config = dict(
    d_expert=144,
    balance_loss=0.000367,
    balance_bias=True,
    init_std_router=0.0308,
    lr_router=0.000983,
    head_dim=128,
    norm='rmsnorm',
    tie_embeddings=False,
    grad_clip=1.0,
    warmup_steps=366,
    doc_mask=True,
)
Below are experts of layer 2 (counted from 0) of a mixture-of-experts language model. Rows are named router (the router's row for the expert), gate (a neuron's input weights, with its number), up (a neuron's input weights, with its number) and show model dimensions 0-255. Each number is 128 + 24 x the weight over its row's rms, rounded and kept within 0 to 255. Numbers have three digits each.
Before each expert's rows: a language model's description of what the expert responds to. This comes from a sample of Wikipedia text that the model never trained on.

# expert 52
It responds to: Number digits, especially 1, in years, measurements and tables, plus word-initial pieces and words such as mid, determine, weak.
router:103152162125109086131108110107159124098141112131143110155120109109115096115092136142109148083138111129117095114108127121105146141125150107155122111152153092152144108123111158150155171098084148153100132092171115108123098096107126105110142125150122116146131096123118145143155149114118098105097169113096157120136152153100114115117143119112097167082157108099115106163112156158119133152105102119103156137113128095103147137141094152159144178121109119127154156168138090098176110136165163165083137170111154115081182156147110147145143155149157146109113122133151141153155138106108110136141137104091147104163111101159108108124144141109131099162150104094125172125107092144115110148097138166123145164146150137091108139166164151133117113156184102125166117154120089116081137116099119
gate0:110137138093179126133188150086137116072108123108140091120108097104129190112148122123142114141121119138099124156118074159115144136144158166105139118179106129114088131147121118139110148124068109110117097088150085133104103123148161155103154128124117190140127107114148095138164165086170112152101078147105104165141138133123099134116137137141094149167115097145109112090121114141141097107112123132138120101103102126070113092153164151125103163152128139113136153178145136145120114152156150110131096132121140113134134143144111121122127119130140130084112110105112094139141181089142112108125090146137110119146118144111101133114172088148144112116171118122139106089117132117132128140117146122150146116129137169085136121153120154157144154110129109125116150108124151131074087095143073
up0:116186117087146112149141184128123133138124098081142111139111112117137142105180098150136103167144171113101138106124129097097157113137128111145087107122130121169131122154127103129100156109097122136143097119132121109103117100147125111118160108174129149125098127133126140132124168091148139141158079158136114137104145100140079139132125124133094118163112169132147099095104090160118137131150106120132119151134140077088114110159154128150092145121151164133120112150093126106109125164183115107113097124114147072136098130137122127120150131120117119154092167061095128127135147106124151082110115165104121102156096106103156136103137113120128134128177109156164125125112140150091162127120102117123111097154095148105140110145138132149138186098091090146072129108114125144090077139109098
gate1:149195130159095144139103133136148151139128095128125112127123161123128122104108127108072143125139150109153138064093137130141142128096158121088119128142130115169134126143166128103114141127150133106123154084101141107140174095146154135137134133182151129138110149118144131145158122127112101150162149142120130090098138160112119178127139106095139151122135072141142110186093069158086146145139129125074080100108084123156141133115105105141093119095111115148115136148129126098099179121100168106115099104082104117104104123111138106141118167155127109133128113188142114147131118132128144140144084124169162136153145159121138114143145121111141116156153109106093158138143089104138116135136143152141134091075088097104156145152140121119104140137123116135116141177094111144126102169096165
up1:179083180102142102144137121146116128156138097120138063109108123098112118145161102145097128109122131148138157148155163136109124135123118135151112103119116132119129107101069136126116111117096078141141081153130140135119091131118134072125179107133111131148118125127122138126107115139125114117093109103134128141137133156089149118133115127145133099096108131107150149108133173143131134103098129090109153149163140101107128119163138113117142146128129121093129111121115166120132076112173093167144123093145140129113115119195106115125123090098117094090098153124111138147117135120089144117150142145088151119093129124155117124101136129092119114117079116125156094162083182140146121119102105076140138165152170151190123159114106132092084059138156149126102130131118109075142157093134131
gate2:065117130136168157149114175178127186135098137165108141153137143134121146154134164131130131145130161136098105161121114119144128117115105142145109147137165141094119107080162153159089100163098152110110130127076137125153140111156130130120154146129127126156205107134132111103094120177107102165087160119133117163111144084117122120135143119118098140145132116120089178163102136162169145106118129165115095188107172137107136103123140148103101151102116123115121138134160149120089142130128131099129107143142122107114135108101063156142109146134144106147115094106149111101137107120145100131087145139105149141125146117175155136156120163137150151119132135137151106127123114142144146103100107135131137127146109127065148102166111107128120120073180131123138155096145181144128154145132148
up2:164149103115126109165158162095145080137120122136147120127122141131114093148150108157136132149148121126089088140089103116149141135124095117164127125127120138124141143133117118136123125129135116080150088134105146162123107165146134114065170157106104143131131125100141143155104117135136159173154129132142076131129107162126161117190113130103132063096169118166130140121125108183130155138121087164117114119110134100144125113145124168147168145097129139104151123134112113125126132100129065170106136081120152098088126102126149121110143094124148149138116149134117096144143094157118149099174138137114170176171124103106122117145112136128133141085119117117114173142130119176123126172130096156118116130075143107125149071178139134179114130104175139128158122119126103143166091129135140
gate3:121140127138142109162164115124157117121121145142144125130077107097122166145100100128153108143143149160142158116129111158179128082123132091133130074168129110134112116120083151133101145093109128116110071098115081129172127150100122148089140110180115118155097095107133137121129129154147099143144172136133146100094088106126120192136134143132133162165093155079112117189129069147115150131146151120157095147136148130108140119127137133142130140145127119136116164123098137107148132092091104160127112127118139114128147132118086144125145149070094139083094114155118153130107114129160100114112145086143111159148096152161123130085137146171145123107145144143162143128109141127100101096113173141129097103119108159107082109162118137123101155141105101121117130151148101145092158144085135
up3:159130121123127131109110159153138110105133114099092165143167175141130162147108161132087133114118119153145108115105118109114127108110120156155120123115086094157095127118135097121199095111172137142160149134139146102108117088138142094127098120093104110176147134111112113100158130096158103147128154081128150144100152125160106099106180135133127131162155148126159103127154119115129140106159078150110183188143131083124150190163122120119124150125116125119136144178164139111120124134128150169144128127110098137142126123140115129123158150091145163147123157092127143172120148122101145115098109131105162150167140099110137160166177133075100121137089122135092122129111144140158111128138123153089127122137132128087092097070152151145112141101131128088128110100110113126143131145111088

# expert 48
It responds to: The leading 1 of years and numbers, and time words like century, period, today, present, since.
router:096149154130101083154133120112133095090148108149164077147088089105107109130113112125106163109162076152147092115116128113107144157124161110135121110150166103129153131111098152173143140105111149148108134113146105112116109105106087102113158099162129119144123106137105144150143151106118120083080151090099157121154145152103135102103135108096129147091140103096120111144096149158117135153103105114103136149093132075096143112135108153137149167132118100126146149137114107103148103112157140131093140145109168120098158186149113156132137149137160128115111116155151144150141133114081089146166144081123153117145089114148098125109153144110135087156146087098147140112089099147094098139106167157119128168134149155100129120146128141111108124144177097090156108166093107149111147118120111
gate1:132155136101118089099131123146131116119139113118105111129138135143099100118103127148152116124135111089182127158125156158136084162132137121115121149160123120098148093138123117161082144063131102098165077139119131094128096122136134119086163114134119150153161120113133140136125124118148130140130123096159146149123096100078103100133118173101109147135119148116139160124137109114128149116072092156120121101091135121119128162113186141117115113147107121111151109131142107138120104103164105191131078107126126135139130129146149107137137147176113102170131145120122174125151098096171135131102088083129123183068162112177115128152125140116127166144120088141163117147143148088122142118145113108123134155137190118097097102145126131154175136077097178111124145131133153104161143102141124
up1:085129137153132141145153107155137116134115169146145133111135121111153114144152111131119185101113168134086141118089095105103128145121108145121145128140138134107110130124130128135136133172117155157127131154127145152098148145130139148180121154125115116121102136151095146114094167124155163121170125133118100110123158128098143115160121105155121115102104146147110102137130154134140070103116139114108110165145103136072152166127117124141126146100165138131113123119085112122150107139135118138123108160149112133126127132097144159085143109109099138114111090135128148096115161145076133103120163123151157102128109189080125148116171124121168095121166197121091145155104126157154119141084158138134157105179098186131170092113166114147075169130145068174102150150126130129133083136142134
gate2:155129148149137156112129112114126098083155128115140108133168138129141134147165125161088084057124127137162146107092167136078125129131115147170137063134139144151115131116125100147140124118117141160128104123175097143115121126107127128157178137148118116110129138109102142120128148120093103080102122119190132120152133170085139114117141115139108126124150096108122128117120125079110120133117137112089138132172143120133163131152077108152182118136105118135133121186168143137182117124153166135118147119103145111112135119135119147124157142124116148086072151115130156111122132098166144131169108147118145136089130161164097094165156158159100151106178160138092084137122130102144138149130134149126120160101133160130139143142165139112125070133154095108125089115147086087129127148105131
up2:102140128143123109107128171145110137177148136150171117184145128141095141118126175096175130179137090167123123135103113113142128160092080149136124130149144130132123116080141141149123077116155132111117144141126094137140117127114155124106161102114140128135106097127122150136128114162189139137088116101144134177075101104149099134158111158129099099141117137124081175108125113151089110126109125150147153165133119134115108151150092120127138139100132154114132106120127188119113155116145125089132155155090160140160126110171140133197134145148147073102108133140146097160151104128159124135126126146136122134116159124170144125095082106080117133115099136122110133076130098131154109132135063125105126103118161126088173158112110141127145112108118138135124138151079131160126096142152118
gate3:154147089132148156173121125078123149135126132134140106182112172111106127093110156099113156134166159174177152106141124100136140160151143156156143137123058117097088133149142169099116085130111127127178129119116176096137110106113167124128159166127122154116100132112101138131138132128075122079151159131106105142119160151123159147154123113102086110118154125128118149166111131135121136109135133123121121137139089131148118133123133117134157137102149131121151151108098089162119117123170134105114141087116110131112103123118146175154152114144095139117143135153127116121128103113095083155179129103140154133182159132116146110120158109138101114120214142140186148094128141134142159108103105152119142138154111121148158157099100144120101143100160125136145104132135143118098081094142156
up3:121113166128083152127109111101126114120093100163119152101130110208162133126110128103119132156115149080144117163137156129154159112152103146117120116113118163112126136095143126127113125118150128119157098131159130105120143136102104107143136119107125052098180152125117144164113136130081141189143109134118103080117167123093159118098135112109112156122092131109117117078152127106130127156156121117133156152117169108124119094145149140151129212141154112161122115126143117106153128127149125143107116139155092097103114199095119111128125137113148139129121085127129130141133099118134171117116114143099143128127150163171155114095113144134092149122085170102102121092111086141138113153144125101107129094161124127117107128150144160171131091155133141139095167134117113128166183126158134
gate4:136127140125180163124152125140098136113134172129154140135154148144187124101127102156151115105145118132159112115120112123142085096168159108139128123139114123131152141117140133122118114135062093111148142132107146132107137147123135158125127127123154084152099135125114133114115143117107074144137151107126147109121136149142153125142120161106114114161140140126137106141120126131112172111154096110164120140091135133130144073122109162081109133142135143130134150137106096126137158111138092137115123218116102093157129194154144151144132127177126175123117088142091121119151145093189135126143127126168129133171111151154119112105129112087195103181168086116169102119162096085127121130151099145128114118157100093151125133139096142165126114146125129139105123101176176086098121149133115
up4:107123092110097092124114126117150093118118099138148092166132117135125118166166153145142142102068100140120114112123114121135148146120116137128108165135139186161150104153124073125109112084152119097135102104153162094084125099134142094099147130151112163084141137139094124138125104114144111153127119140094131113139136122134094123091135172172132119125134141135122118118126129140112133093123129148133112083154147114088141137114133097129163194134120128160115138138162117122160101116159147109141140095148138105152141084169135119149148123106154102115123183130115094094142115104111162103058167112107146074098109107091149130128144156164080127097135129164120095139084185139144151096105136129171178106114115161147119152110148131123140078101136129156133135117114132139147117116086118

# expert 58
It responds to: Digits, especially 2, inside coordinates, years, areas and statistics, such as km2 and 2020, plus compass words such as west, north, southeast.
router:094166156119117101145125120118139111106136131143135082154086106115106104119110119155108156099164100123135081122102155098102138160108137120150112107151169121152150126101116138181133152089112164147095147099147115121113121100111099104098136094149132101151121086134092139155155144094115101110107151093082146115160150142095114100110140109094084153083160093092100119145123145149104136153116123114111151148106136105089138111148105155137155165127104108130137144140127092100141115129168156152106153160082148111121166165140104138150153158164159129093105125165154138141149137113114084148157155113125160101145114101157099115119162132079125106157144115102155147111104098137107097144117171156103133159144152146096101134160137137118107123158189119118142108156095108138108154110095121
gate0:121155172140130119176136106111153098121132122110101147126068141089146126134153126130107188090064102151133088134141140080132129169134128142114101117089166131117150135121095109118125186134131157149126133159097154137137112116127152092151110085142156114157115130125129140112114154094104085163130148130155129123156122131093137115124129117127148108117136123114102137097118128156150129178116148109138097096092144109119126112121121104109100116128124108133136132140125180070173123147141136159130147124168124141150151134125131121171121121107140122117104163156117163066157140127109122200149116130129135129132080094124108100122138146108117141060126142193095128101122136106123120137127165123087147176130124160089150131075126133147074120177136138129104130139111140153151133110160111
up0:126075091124119114117107130152119154144111133133137117147184123131105147130093131120146095160187159136123150099093124153129136106112148127128155130158094112131106105145155161128134093133121127104132125082167109117134139122130117145094151160128102141105132154132129123134164098151169158116123117125132127130104150130162112160139116140133088126137140151151148100157130151110121139081142123146141161168161127142147129144128120161147176144125127145099130111129117094172091132116115127107139120133104143082111117110135104134057120101140096129142158058106134102170099116113143134046110140145108127134138183139148131137129124122169129105207125121078153141124118127155144132116108092131187089096137132123198128106192138134132172146105113120140157127122145122129138140143084156
gate1:107142166127115158175107117143117143133114130142126129166169117061117111091144141134164142166175116136144084114110171102095105118171116165118142157157151129127097094122115141126126119097142156117118145118165128132084148106137178125152153162116099129152118148111132126108108097131111103111105143131137074153102129141143131103143130129096059116115146142145122107160131164124124139117045153127159212209159128158138109091145135156132168129147128142140144099130115117142117124136167118117120121173117124123140116105122129124096116115095144153114121136103159096141150109111150114138172142123118175128162151110113118120112192129144127126129138100133118112125133146144104151145143181144170098154142127135165131158141133118145175126074140124142117110113140135132137149103125146
up1:119119150148099138092127149108102095159121148128147101121163149184090125123127133147161151136178139059123130139099154095117144112109115121115124152156106113134138093138129111134116041124143134122140136121122118134106125145140168177117128136156142137082115115140133116139128076152161114153129099101163088122122111119115110105139131139058029046128140132128097124163134139096096123113114158134146173123149079139167117127141117173107096152135112149112124096153124122115110145153167131104118125149108157170134107112133095143091147154107118142114119128095124112137131101147171107076110158151120139119113185161140117114151141121141136125115117134075147133122127123155129137120131088136154147129161128122108137111170130135116130115121127146151142114122077124116165120126138128
gate2:156169155112131098134113109140104157080142143091151118187114109084110097127093153136143111133102125117159151110122157112118114136125170142099136116132130125137150141107107098119106139096132149134132098158151162127143139168098104116115142133110161155180105133170147122090109119128152098107156121139149099103111118130107073153126092096162072161113124166155119036121146161117082146136111102121132134150170067109105114098122137114110132097109092140134144115121171108146151119105107124118152137145147140077131110124142085122116113081138087117137145129091111121096150150116130146105110144158124080102116076087104137141129155126139135103111158129162105150113113099125093131160128168126114093116118110118102090140110122166139141104142092117139131140116123133131153156096161122
up2:143146152142143137102125127138145112111108154131124150131137132155098117124131102123155126100076139125094129130116138124106079084065070134114140152139102130147128134114160101161140125103114168119112101118157143145139145105115151170118139175110076125122120112137128111146070090137098120080126150121170121161126057114113121091144165112084106138109155122131053154132125181158119118112092164139109135116162130130140136167143115173144181135152102130128106109143167097086093130147119107125121123108123105151139177104099159146154179123140134101105135167130137155112180128153123128134061122097124150146131157172173152142124143137112126127089143138099155122134119136131165137145147137125136123153129123129118119126115148114169118162111144129145127098130170111147087111140128153
gate3:114117134106120169108140127124118121094127120144144169136165130134081146102091108116140132141140125163111118073140148092154096114134114134107139094140137110130137123134130134119138164164100104158082148137127113115129127128149099082157169100131129152139147100138109141126148161142138172183096140118134136126143071126131117144104103100133153172134096106121122173121132068148120126155088120129132128136126183124013144130134091173145111206133135105094151097148118085151129118106104113133127120138193140107130168136126123141126149124092156138117164115106146131141138109121119097108092143149118102152082119157126157134117088142100138153154127120126114119126128123118144134135139145133126121166133105133143104135119151105129109134110134083160131145088142135116050129141088140
up3:122098112128094139124113117113106132156141117140109131130110160113137124117166153083104114087111129145144114159137110166136129086128148140140102111114100093164166108157130138135118109154109182109130133123169139118139132180144139182144118157109127133146082166161118161114071105114108123130144131148138092108156135129125169113111151119112164156116134145169085121130115139116130142117123174128140153162113135129132143155114104093117114118119101111059125163162125132133135106122174124187087118128123137108137163134115117129127164081106117148118145105102153110128180171134147160167159138115133153144140152128118100121104178125105128093132137106088123127081134111144113099168127136168098104198143107150123057135104133112143164111107121098112085133128145076150154124128129127

# expert 62
It responds to: Commas, parentheses and "=" closing title lines in biographies of athletes and academics, plus words like age, degree, professor, Olympics.
router:120175127119115112125105108088131109082164117147142104143115114100097067117107121154116156091150106154139101132101141094101122175147138122140090111146163110129137116099102127164130132100091140160105152121149103105114105075118108114097148110148140116155148113119120159134149138102102084108103136111091134133135142153085118076115144081100099143084160111107105111132086150144126153140078122109076166157119123106084149118148114156148147145143113079129161151168142100100162106118155154162100125134118136115116150147135095147146167158136164145102120128142142167126141139112118101156150157097117182134140102111167121103124137141104157125130176124126133168100111102137093105156104165151090129157134161142108134133142147152136088122140161105100141120149106108154121148094119114
gate1:172147118135122143100145129135153147132212133115130150084120120112126127118121153159105131135148122114126144110136135160143099141128147109119091141117126091170125124129148111147117143153149117167146138151118146133104166112163134166063128116117126132181141118102101123103072120118102077119128110116090182144162119140072116106088164081112144117070151098143108106146134162162146160141134134131113132095091126111108137123080123124135089105163134125135139138169134109124122126121132140161122120172143114155145214132082133126141155101110149111110151132125137139117113113132103121176135122105165179138114132127159123112126124128126106098098088142099083114105110127122110164190133120127143122104074127110144135124119077120122113118112129083111160116143122096095092127131138127
up1:138157173128112114115103088135154133102096160147075112153128105113143146128100149137127129145090137161163135152126125094155127142138097179134125124105092167105150129136142156133102114161128160099083118130108134147103080170134119098180139170108090099101117129110135148151140138108138126147135119131192103114109127111173122109200115145150103150149122126145124085091121136099122109105122101124151122143175138136133105138123133143103160106088113144145097122100114096116115089163122129111127151112097113136180088140133122116107128115130104107160138137137140106125144099106127117125149089149145115098128110118105128123141172117154108141111151156173145151075145143091128142094124117136121122120178179137156101125092143154126127177113115187169098137122129132157161156169080143
gate2:153140137135124110086130110120124135071140060082114145083141130159141137167148067132140082136144089037115125137082190123107120137157162120108145108100104132169129087133113097128109162121146148093132110115138143119130127139114103158117115087108160094120127141136128143115109138149135113117128099147163149101131089111101116128127154117152143128098152118116171135126074168097108169153140112158152162122114140108113079158147081100114126134130106112138124106165134161130135131106137146158113146112158138121101153114184112125170108118074096127116113163097119109149143138139178125109123187146113085145113145165121166115124128151106097121117149132116141134166128101085152092132144130122111117161125115141125147112150132099136137138127126132159127108100130108111138131111122101
up2:117148114135138157119111104130147166110121137134117136159134127119135124178159115093101132116147116099125134093066177146128096164124138121088154111143118080150111107140127120110164106103164152102090125121136135146093184110135107150173154161111149114143140131139130098091147155129154160182132118131143124119114155124121199088149152131165167149129141120143102082136132095124113144135090130130136189131093128136102093116112124162131131137112120170088125124175147123117165154141124139104112111211136109122139111112145114128147104152095065105115148103116175153122135120091135151116172143124107112130146124107093140171102162112114145129176121106098106140148134108159142114092142135104120131150103110138143129096101123146091151142123110092124113096113131157147158094101111135
gate3:099138115103123129126129143172108137095138131141128129175147102085085119151168147099126110110156143147149144157140161149112110152083135152129170106134104106115098131138142125121144105098123155050105157137175102102128117134099118143164139153085112137139129131107109153184130134158158143133110148129107111138091137150157140111170132130157134111124107107163154107107118094129129148139104152116143182126169114116156115156178067150117112148104110097126092126145153156120098129124121155119130087121106145161134125088110112157141118103094122115135171151151155088112128097149138149157110147099115155156113152156155144136140112106139163107157173127133105181123148150132091125096144113126130136146126160104166160162112121123157133171093135099116137121109140081152112169150080169
up3:091060103118134079141137144126069134141144128122109131124132110144142161138141145112116151137160135167129134148172144155137121114110117151135196127127096070112113104145087173113113091132096127032168130098162128109139077136112133123127146150133114136151139126123112116120143105169144158134131106128107092156130142184147115203081130186125149102119110144132111108155096100130136107113142117137137106131158159134132156137121128121119099175121119115162118144127140151133116143115100115106140108115111158139087116132118107124086123112138107122138121119131119133110113121131109142123113150114119124146126147152154121141143114135148151082190139105128126127137117152137117111091104097113133176138134141139181129203178098119137131133142137063132121085099138100131133146146105130
gate4:130148171135114117126092151172095135101131127131121142131120120155147101136166093116114077106122124120159110162160138094178156138158137137105162137130141126145141107142131149181101147143125138091135128119153187154161103124128136135164099119150110109144097147119149102115100133135097107094110092141173165128155138110120117136136153129096101131152168103090112146173086169139145106146135115152147145173088133120132130084076127124121111135098133116129122120102110127128121139113144121122089160115126095156142128170110107130119147132138108111144101181135161133103116123104132096139110121121148160165117120119112088167086095152144055120124134092118133190135107093116131128106091165176116110140176113158082094151123136126113103098110138132169165105144128156111096096115139109
up4:143109125100127147122104171134066129154138149200153147111126154138128138112131130147126129162145146106113071140108109096144104141142117144123131131132169137148096151153122125142113119191144112100137123110183083116092100095135127153134146127126114126073108128140123075142099102149127143144135152143133131119122090130155093146142156096141118113132100124158158103121101194072110135111126110148117121139123139114148147114152100126123127101124135118103171136068148087168076113086145113109124131160113119122119121127075196136122166108134113148111140143119131093096115077112101127087130149116109152144119140105166143121145141113123155144067165140092108135123121099145125137144134121132158125141152129103137132123121137092115125116059139120188151144175137140157123106121142123

# expert 31
It responds to: First pieces of words and names, especially dis in disagreement and disband, New before York or Zealand, and name starts in sports lists.
router:141144160104079099135093122108131114104147112158144074146103126095088100103097120147097177108153087153133106117097148106110150152125152125137085116172168121147154110113108159160130135114106150144117148116140096099108116107102103113104163108152124108141134099128108140160150153100105099122084160122112139118127166159106120076100130089106094132087166114119095119158106159152131136145079121116097151125124125116112164106138108161149151151135103100121155167145138115111154113127145148154062144135115156113106175174139105155122158149137175138108111118156154149144148130114114123138158146103109168115149126099142095109119152142110137124144137127103136160099098093144095119170098135140109138150127157148121109125171155148109100116152183100100142103148102104164128169119125112
gate1:098113152100096076102101086140122120157095112123147081125156093138085125143135108146155122076128146121138140115139092117142123123084155091130145129142155101110134127152138130120117118126126122119116122104101137151140131122113168151145142124147123126142128111144153068083153107125128157081120128104120080195178090148136158099137108113118150109139138122107101164135114094109106128154141132123121131086082133142111140135137126110125147132135088138154130183112145128148130143119110124135143143134141177115135083155157124121137074134145098129118155197079148167134121166113138082109139130168104134140101091112123156114171137114137132143163162117140143134179126112073102129078092088125110088161163080160126102126130117126125134135146118140116148096134130108163152124167109150
up1:153138101122164155170142120162160113115113143141110103147143116113140126187128133145107169131111070151141136139108127117139121160097161107145191109129152121095114113127124151126134146120100180099136159138092155136092108152113092145168143153135133097104083131085138154121097103127144085122148149125120137093132062105139164143140138135156100110151143124124174117184152141123111133115138116113187107102148155124129124076151152089120129157104155110136127114159143122127163153156114146117135109138150152105118143086165151118116144082065108103110135127076114106147149139129121125163129154147118138169151130133149073148114121123136107124071157153132151095097155139137154125122140110091113097144121145116148123127099130146154130104131174169175141117135096135128111111126167119
gate2:174160127113091169125055143131131127119140124148153110145158161115105132139086134155149121152149096108141103134145082142110120148133110148124135119135136123154079145141161134169118162140139160129159164133137119117129110154156109134133170144124081143123126096146109140146165128097146160134108172107146124123135137131070119114144118079121111103100139117194119124114092137107167159127071119140104170112156134129126128124183114113126113124128083111123147134166105106173113105128100151136094135135166107112100142118114090148104161108114157128126152139114159086140132129105133163104152145130097128150124140124160111108144121128102138107077136110103107097081149127124122130162107102128138077184116162121149123125146136082131165104112188118146163116087078127148131143119129096
up2:083140113163157108130169147111163141122144101140111161117101104125138130135131110144163150134096141128117158146123170143126139104134133080154160132111101112157150135105101141135148115125112088122114118109109114140113111114103144139114091072145162138099168123132124146166140136146093142122149075134104139123135115117188120146092164211121173149135093114097151101103130113095133121136134099120155096104106110134114104110115144136139153127142138130121105126141156143105138119161133124110151096130109177131127139121143102130124104140143155116165112141126117160121165139162108106083114107146143099111140128166127086108079131130132085086163138120153170173132110136092132139030105184105126182072135119151091144126130124153160116151145123130115114138138165144125136142162127109
gate3:130077111145137159098131118148144086166133150121107127138149150145098120116196106133175122154167127140167144120129145147165152178070116091135126146115090121153160137127134133165114126117153113160112140105176123133127094148134102134117091147149142096089121110176159139149134113103125109154149121138104117126130142142120195129089154124093135145129166131140139112105122132092095109130114166134129212143175102123113124113143146121093129103136131135115103148131166141160114123094148108141106154154103142128119120138158090121114089146168103141136168114100140133128133140111172111111136095092101121107139159140116121082102150127163113094117098173133138129090107163069131125116123137063111136143125120124172133115133169131106120106082122139110132133147141157165147139147127113
up3:146120139133155139060147145125142105122152127198105119091154142145119115147137127160131158112148167159102123161115073119141096089141146143124117154142104164142129127112118104106101103094114113147106106148107145138118119185141134157122147115108116138113115127119180142174155132121140145100161152140087141180110153153098121112105133109117198133095096129118115129105108140126128124114144068160121134148135146118133114118097129139163118133141144154084126118131084168150131132148150123112142106147135157125137152121126096125145121171132142129152130092116135130126106107173125132131110101094182112140129136122131122139132086170098116157138108144115143080114127125154160115147132172163109151116181079059140106123105147135144135194109130128123116110068135178102115136117142094
gate4:133109112135137086144123071119128132132134120109131095089076132128062140110137146130141112149179120160119150138120124156126169119126120152100155161084118134124126088142120174076148141132113127139132129105142118153151129097146145122099123176135177138146151113147127118120130127106102087132117153120148156114134139114057093163127059149147079142123158134140102136142163119128139132172152120119136157095121101143122109132133147117155113135101100101167100143168134149156119136149103146111147181120149081161103141099094145145140083170086086114122161130139104155129113104121109114099123125148093158129166139120137128146126130112139148107114109153126139093163143176113130150119139162120109137124144115154139120113171160149107136119157120156102115148168088118079151190131112163
up4:147151099143123092162099145126170097161132161100098139101154147133111126154175123115167121139137128138109148089126111117116095140138113140118125137113115138111142147152149128093102170100149139141125152070099121142159095132128118122129147170102124151101134063153135119129123072102126146113123143131134159125176187102107163154131130126192139134076141174119137138100128157147110148116137128155133094125088130086127103173140151110133151122120110184130129123144111125173140139130117151081117118098150136146103118129111102119125100149119101153128166108153105133098114121116103110136180126128148103116104107099115117128134154087123115157146169159142081133110119119154101120143075140192138154110124136132124164044118165161141154165113119120116129135155132113132134110135087140

# expert 43
It responds to: The letter s ending plurals and possessives, like origins, Morales, Ouattara’s, and other single consonant word pieces.
router:116166147135086093130092121112134109088144112141137108152087117119107117127118122154105152102152091138139114104114151116095137137112143117160107107149147118137145117111095150180147154108111140145112148112159107097111110108095103110104145093161124112150110095107111174145129150109109110119105133099096140121154168167116125090108118120085094153109155100081110106142100159145121134150116114111097155138111130129124152091153111176160141157131100064122136153149141105101143103132153138168070124144115150125099174182130114158135157168141162133113113119159143161142137125118092087148130159102133147114154117121136095109114131156096134093150158117117143149119103107153120124166109158150110142172163158162114112127143148139112084118161199116106139105149106099154122180104113111
gate0:124157118133104153129147163123122125149156131167106117106126153094106123123110129125148170155187089106119132103121100130149126134154149151139143145117144180133087107087159099118135089123095140097099148097090137098080130146174138134132146111148153090108111121110133114113134135146135103144129095134104145133133127129151137145136130127169160080119084146140076139126124112119114118135112107063156112108124092133121104120132137140119147103129143076138120171152154164128094114150118118143129137057142137144128150106111122159133136156107145115108197094152145141126158138151078067147151131129135155124132137159140139093163120111113117179127125132107150134099152148148141149031075146099132147160135137133145136126104128112133139083131132101117169124168115140114144172132116127
up0:144153152094155204159121153099144136136137108093104138177116135136143115138124132113132149134099141128121118105123119120158119119101132144086113158109122169111116137112123105138097114159128121142131103135124142083162125149119137158101089159131173166131137107133104161137101181103097142153160140137131156191116122126088120141125152111177127068122095108097132140109151145096154127122102141113056167152111133121119074107121148142124138112133107101069100106137143166131101116105067156129123115109128122156183155117083107098131130138140145122122131135108136108139108109116089117135109135088142189140134143143131164116152099098101124125121084132129146104117121133205129129113130149095100153145162124168127142113125147126100129087133115141132157144147110117114136112091176135
gate1:115115168142173114129117129134100113172132124100134123130096123153105139129098143130115148140115136130139161106096054154119112139107169138144122108130137145117135142142104174125139132071126128144127150131143085134092132123145106112099053087146159130149141123161124058177138151128155088144110164142137158122092107134130130130139102140098144145127140075128121126113133120143144115156122118144138176136141122114120153152120133105149148121164149125148121108110082106133111101137119157132165138160129148135096144128158083173122137119169160135145130167102113122214125112122097146097123110128121149081142132139103158171129138087118116137123077126161102138089140109137119127128162129144081092107136124165162129098132070160159145175140105104163169140135153114125117130149137104
up1:113136109120149080155117142172101076089144097109138161158140140157130146122096131150103184116078133145111147115109120137138125121141108143138131111135127126132126145147131165148149155097127135144166172139115105141138169139132104141105064123142092069164136145105144111167133143133144115119144112135137163131096122160093085123125106162116125135096128093160121106132147124123137116128131126116118154132147083140116124146127130155125114132126175133148130100115112115144125101124147160117139133127138126143164144118111176145126114145171171139128124120089134099117127080117143184092090126103133141065108136076130110174130147094102111089072118116118080139151103147098138122160117097161145109100082126126169145139175130170068082148136168100141109129106139138107134150101117154
gate2:109109120090133097178083118121145127156165110112096107145072127109109098111143162146140206115101122164126115123120145106147099145105157140090139141099130136177130135119140116118131174098144117160110180117157146100143149110148152117124120176144117093154117153101161116142130153113142103139133130137164161127129179100132113121123121116177101102114176127159119110089163118122103130119110089139196144123093188129127070177111127133086099076120122137161129101122112127137159126102110165084118114099082100113178096135110100124140182145107114133113113096120138118134126111159087115162141119106143159146119124107122146151115144123088111091166126135137103135100121121094122115111120127115122133094120127099122150133107119152091112131100130110123106141135129131129126132153139098
up2:155158144159109161121124133136131149120110162181149121129120150136096117133098120178134112147140129107134140121119128156110092115086124165112121144142135149091108156159134196131132127168131077126157087141133153151160126119128135119086108119105128165100092134149127098088140105151114116104115119111109064146118121105112105124161115140120093109146175127167093134167105112165127114166145129149088171115157133116130146103131150079127154161144126106095129168147156118157104140109165099158145117133140126165109117152120140113108094105090143129146146155114142151135155101091109143152125120093114145132141149153138144118138102119132147147094074121089135101093133144157148131154153125111156138140139156106164131146170145100129159165134125126103176120076079120180129119077155095
gate3:122108115132074122128214154131101108113123142139136067148157113149112133103144143078069151148171090100102127113096168125127125090109142128137129116119126127085110094127086127140107083091118116155130184113131127103122122109102106098174089102122101079159137125095116131154129119115132143115130134154070100096134100182118119115124182116149139125087120063123123098135132105144117137091108136082099134135104114144111112121121122139108100136122146105123147142089164093126148123112161129118118130107123123141138143131114166142123108134128112134127099126107140111122115172120111136181141103155147154103151119122105108123127138118111118105120123129086138066130147153110117133068168127148115119109161151108107132160136148122078137135097139127123139151126094127130113118129055112
up3:113135133092070147177139126130158113096097110111144133149115124133139125116095127087097086095099116111151116152104075114157089101132137147158129144144087106130173129163132119138132145080107081109171149105180131129135111097118131154149170175171099182126138140125106132103132075148111156141139135191136131113086150131131169130138157121183104119164121163141098131129116182139145141119113189137120134116138134126118078115120153115127146116126117166095134155118171140124125115137128128134103126130143160160139152121130138104125133104093101119125137146138118138137102145130141135135096114113116149109153125152135165163143111116091138130130116119141115129117137146109132124103117108086155168160179148065156111124131103129136108110101125123169112166137200079144139138150136136